Experts of a small language model: 2805 steps.
Below are experts of layer 3 (counted from 0) of a mixture-of-experts language model. Rows are named router (the router's row for the expert), gate (a neuron's input weights, with its number), up (a neuron's input weights, with its number) and show model dimensions 0-255. Each number is 500 + 50 x the weight over its row's rms, rounded and kept within 0 to 999. Numbers have three digits each.
Before each expert's rows: a language model's description of what the expert responds to. This comes from a sample of Wikipedia text that the model never trained on.

# expert 3
It responds to: Name-initial word pieces. First pieces of proper names and capitalized phrase openers, often after in/of, like See, Over, Los, North, Operation, Inland, Interscope.
router:587418445482446448520577508534472468541478557478526468514497558535552416542573528557535455443503448486551480494534471526584460606469571543565487436614433569576469557599501416526504489525403450499457471546455527506556484533497554491537404508424565447429554472509504521441560443416486540585507508539498437461427482500519504512444497532505558478410456460442530447423470402510480475480594569537504497560498557484427410533528531484543433535497427445473414500518470462537542504548477573518454552542513494408435519455543472458579498491567487523476436514541512466588479596506375451433434473563550526458437589482458458497440452472462526591552545522585500526456532463561526485531513476557503592511566341445521485516499578542566553515456467518565460571445522564496434566548453485
gate13:463492433520524474532560558527609622479544551613462553495466505480495476427448567509420541460574566488540427545653524406530453404529615524477469448485535592461575442547482530491543570506420452472477473424481479458488516509558459474521514596558589539459511469436502490507584508493485484499530449568370523511426503480449584510456487557483515484479570468540565493511486496535503489464551499438509526489396493581455468456493513579461407506464502447515455462569458430516481501492440410475534469439472479405534407506536428492447438531552498467487496359448591457458450554484534457398527575526498507532476454541506545512533538451488488518556437537462544517512530455511572407508626459460528469511510512481468515452500575430484420414482494550458492504452567474435518408446471414
up13:451600464547453455456497523562496499511508537524523447604618506490539518506437482486492510543499569422525563448516504326482522432549466439525584497496533516560489523512480484445466469500461510492527487591453490468562443482533551551494469515507454570561487504501481488503574471579573547517576466494503541508527436564533503509544502571525465565511574548538435533495477413529490517337498520502442391411446509509445423552514503560576471492480513533425503509436517459490544475522476481409534484512436497512527465488362459462474498470448530502470570446527493530522582593509540504387563551487457606438514490486495559501526578520382499450595482621480520559520502536452449450611480489547468529575472497475560613573433539463506474511477425471532418526595509511417445435606442566
gate14:454460468513479498592547447521471475530488545509527581539517455527473407498535416570492473526538461520469522526463467553439550453437534510527435540536515606501533408545518472543424425532523475527567469590485486486400529542492555512455510503453412535459494579461448467455518480416462492472422473561528410541545559505466547496453502580565522449576417516468479443474568483437539518543525448374398454482538441457526380581527537456506508562444429574422557466484426571500548436440556556560422517496571511583553452450535471431490510418445510517565483435492536549502577570451492414531596557512461585555487549466462455450390486570487514507478474473536545493506457445564403438533449527478541446484418459554510485509401596551522512581414449436469470438443513470567521499528543529
up14:426511377512486392565524443507472454535463518559529528506594572484520462487455566518460495539547508417597472459551384493565462476509583465577455578556537545512434417540473454499525448487445447470557412529446570494509458468497541485468539555406572537507526564527537484439569389425511493395496479474535438460503509501432578550404442461532487469485480491518483458487547510482529506615512443468489416513450455512433479479468509478558460531482539597373473471513407462413443410553437604540477504458579489488515437569492390494459503500472441479453454484482487479561466553446536477577462411547526497503518542401533503517522509486507552473548568505526446475496551550548515509602472455473473475503524422497479505524447545422485499561414486466383561431487494476494480514363394524

# expert 10
It responds to: New and proper-name starts. Capitalized words beginning place or organization names, mainly New before York or Zealand, plus She, due, Mount Lemmon in asteroid tables.
router:572434457507510431559557550520547531545445470429525464531549537539542422567561429551570477455470437543551424468538551473485457512401522537502505472573433547557490558562480512575557517575436467427478457505425537568550592535462565556566440500433488476454562432534507466450529441457440485557485564545434448490410542514444532461561485453567557546485444541423459436446414481559523537447561576565533520573518526486471410463487531528438454550554424424516415524510495424570576530572474502554436558572477467486471524527508520462565520458569459488403399534573491446526431559503454395434434528577546559509422536529410496521439428567425556521469552510555510547444476457567517517520524430540496479568510463451518462465543501588556510568486461477545482531456500532510438540582429461
gate1:614493544503538544509498514473494573459523488544545586471576567476502553547471480557446433497510418569463515467514544524469362569566492522403513547435527478591470486507402398515527548568547443418549522428505501551455480570374450501563489575474455526444472519523543490407491504473475552543614497553475505473501481563475526462534533587539466455471432615487482493439468471418541439551421544513487469512488496427458402425528478520572529486473428514565500442514440529485403408381564455514494471528517490487503526387447518475519425503553508445492452475402454505464596474467550472470492505515502490535543525489394528455455495514501511581550442448501490518542517543566475566526450491583627436580533533456568568498513429583551411491557432431474462446554476519476457520528445520
up1:542434488455564514537446464493515523453520404431524508464487490397491484514547530476417484624477445474447561514474536455522505550541616432458540460476504552560438513501478485449480506525504461498517554549433514556530602495517556458502545528469477499463442452464516575450504458378419450479536509509557444568512414527565528503440420608493587446550526530563491490529550441526552420575515543442606514496437510578525510414482511616484515523554554483492620527510436462534548471460581481487514515598557504461483445549443446502502405523494490510465438496472510661483513492591501472453492461491535612454555589442478579487505488569523554431491480437464425521449508520527520485494497534501564494536349567452556489585502549556522520417507517487583387493456557519434560532465542444
gate2:562491461432419517576494430537537442522441530436598581541521454523509549511507525504485517500449552564490510481469442469439456420461473503563465395519486568544612430484500398467490542573524517436477441524471493424473399474495497583440500507498421459517503452503488506395491557499577570630522473525444506455503493486493559401483549558521480450478554484562436526478408561503567647546597467508436563529649510483598493532509515517500554515527540388447548456550537444511523435476394535546539528470518480551530509479555484527460491571462467575452537515538396405496494499483534467548438565441448555492513490451511446520490447531470536496482481429480503608526542463555467466479530488472464442520520481479456552596520426458635509471488483445560464522504411514524440604471453426
up2:497512488527475547494576469475455526481525427461558453499535406486400398478471443472529601517509460500523494536600472606564568417460496372474430513460497474560450573541443479520472523534545513562558497375493409533545523429539543456528582468511440432487488495473486542493481504545399464520526564569535481466520532521463418470535467462529480493543457504527566458542512572412497512488445556537522593453606581470530498517534491498440440502455556548552542434566498573563455489531519551570658521481509523474463553489494527522612495589504493426467415477559437537491517518461515453484518468461530402577456446518555553577559492432471399515545426568465527547468442558576490465461529469436499420468439616463436519574498538479477481528518440498538524412546475505504520405544471394

# expert 49
It responds to: Common content nouns. Ordinary nouns and adjectives after articles or possessives in descriptive prose, such as hair, salt, tour, smooth, guitar, plus coordinate symbols.
router:570415426520544426557565503506516536554447487437517441524514526560533419554555448531572479470478428527577410474556567471530437520418488546548489501562420563550494547545517496567524497535425496447517483526412525571562563537467565574579457524451503469441563423504538452459530473437449473568465563568439465470406531519456500485548478468583543559482437511421455447470408482542495533419550557559533545573506523476454416433487549520467447565565423433523414515496497420560574497582496516567440578555459471491460543523482548475568497442568455475433420520562506451536469571494423425464422515569526566529437537551420503508442421529405539551504559518550489544419474471582483513519528433540481519579505441434514463463537518571558527580470454502567505505466523533551426544587431475
gate0:457514500482477471502415573507546630515559414550532503560507474532453446436464449410521542534506561453497418449511434469490559539505483559465510549465481451514499466472493527547509562425512456513495496482536510453489515617462432366456500442538473506485462399567522524454504551464460555493537489615522484474384531478490568501563512518514551563527515387458540436475502414517580541419495540496519459516430470621402514506470506337436526508546514512548483545511472556468433557476535476553537501517507602428486568568501477476486512500528503522398463539478475490556506493444390431473464498552550507500466499556589391503453541453424464502533492549483547501599529422506483419479427559513439434498502528513548399380533492541345512519592526513488550447516449497486497492549399537
up0:571555572563531546527543506434420531489450446531451571448476482552492461453521599497591450526416519531502509484579414450475497550515478497472489493521464534564517552419528411530471545465495486522505475468489581517556451480482509523519559486433555480557365449488372472493440493506493489523469522439460555525467479450516535483430501494502445450490574481501510404405373429496507440491448535439447488510419519471584507391559462501439525494542546441495558487548516493471518518458539423453600497472515562477461443493412497458425474446566502522460564514433518505544546517537556377419470559547478454482492470528377480440486480596492563470493553473614570402531485522633472522470493405510519506487462539531534528489515472523373495464528492532495486619477474468428650527507593564
gate1:556529481416473516490484514456513468557531557510489465478445568502498567506513512404619446527538521517571461482497545558419557531430453417603495480506465480460523537524453468511533467534568566494456516446533514546502530419419521492533434527453406617431456525514495475498438495515566464499529560545510497430484504453457502531480469621490479552393436504578576526473476511532421531469482559495485522505569468512532521505361542472564608513497474496653570463590563570536510544542507446564453502610506527515489482463475494419515459511446499487500478477508495458477504502475520521556451501447468453523454504474466516486499502537530376519475559545469495619461651578431488470496484478590517613570504547550371486456379514522468498508529520533433465518476615538586511603458394500
up1:557520382501460553529443408619548656472512492537501470516504469547607551524460502456448523500458577465537482529540497422486503429509511474468439585564481434607491479563526486521393504481521520590443600496449574546435456475494423512466513574477490482450528449508549477591458456531599490526514504482443509497446483584516414518504500517553492559476564546527452473524516511556593500508573533556624471531515511459551523490417543515456498500543500415369536467459454544427443549529518488446508555490518582538474498493473505443451614387497495529516465551541610564489506486426583504531457465483500568507534524568562501516473519492535456432463553537428593429428544529427554457417544505551500509532541423458500468576457565529558524582469449450470536559477540490507517424446393521

# expert 47
It responds to: Verbs and auxiliaries. Forms of be and have, and main verbs in predicate position, such as was, is, been, made, remain, became.
router:520455373592578434563524465495543497573493536376532443595490545555613501578511487483496497519544406594515470453578556449523399526493508502525508491515453472516487597566581469566554528542492439491551408568479581569543603540458620509540425503416461518470531497506526534481467528475487477505510535547345507499466479514500483473583543540485583501514382422478420503526420406489458504421524527567490628562499441454485444460509462481519423534586422420515459524459459487510551534582518543522441537595489421522510495521532473515505470482542444418472466475489476527559502542533409469434402578572530565517489498501449476516488490528397459532541514516572473532436500484518395495456548501495493466506482485474476519395511484533563473517494484555488465569469508597531493512522433555
gate3:551465550517444437489510494505551515501578545451434501449504449543499557515454445538473516499572497487475536476482523533438481522533467457587457456526578594474470514534514514580496423396512526416490531547529517626425467485536434514542432534514501409523375411519578504507506511439500504616507566524451516483523519548530462585596572605553499524489558440480483541493584528517519503503499498499530513474564538514420492563469475555443518437531479408477451639567488652520458555406438457488540449555539497496426496435532390480589486404497517499509487412517550432536556504415492489377593468477461377540525498509423515521513471561542484408405471459487513463461559467549542495428484524511472506533533550512616447499543460597459471488438457513481520444507511537486532580527442557
up3:574478436539550485427526590453517520442565473509449478470520552469498542472547492504534501473552513557466541575471557530487509460503522544525411566465532536468579544567538427560564460421602484463503530415471506584494398455462496511463522409525560513561473591535579516516546510463495493545438589510518487485450513572543528532552509453481531495476506456496443513465564462511497505474549515477559501511520508513448441562522541521544541462601486492525618511563512552487471564456506388472574538414597527551560473484490414516546507460497532453520503516467475575554493476406498506477509564486449444500500554344495538482494508534426495504442451385576509403615510415529625566427459572603427569537533488510517477525474471623552432497525556471520491520547543550564471520663398491
gate4:392492438523497530532433354516413559532515484464483556563491467568408553493506406444522498529519592459563566478581454503452465465540527502519533517522527524518491495480584547569425486488485460505562479513469435591427548489521502443507453489531537581431434442539564540464462433400500569456448544430496485532545474500527505396557533556513543530486558509416540394570536496552491470499407575479492429488480476407475529549509578440580459478488510470493517472481406517510549497526479537455546469489571529480475499606545592479605427501420484494575471367577499529528362462522484512518501513510435469580445399485481519545481544496506485631464526439460490521538465498489493604492499476566540498477543497534580597498499563457404487577535441547391490467560474448503457528514440534
up4:551496562488547515568468606459571535484496447578556492495506443475522572494548485536448533467473535602401487506481442509584468484498384480492473467502514598563511428470471462395489517529490549494429496579495529375593464485513482510568461487473504471541509573566496510523576523486575548489450506413532472468499499493442594478487425396516498483558513467526535447516414508379559556455589466458508553521489523382550461485521412569470555517465529533629498456514519502483497454496463476541549594564435535413559489495483523495425481510609542394437550528432394502505439510476535502538368559417516569479534607539480558508465490509548557425474485494527515508563485474566500428465430485415507465468472444515467547541493524510490421504440550458502441434486559398538496455419543420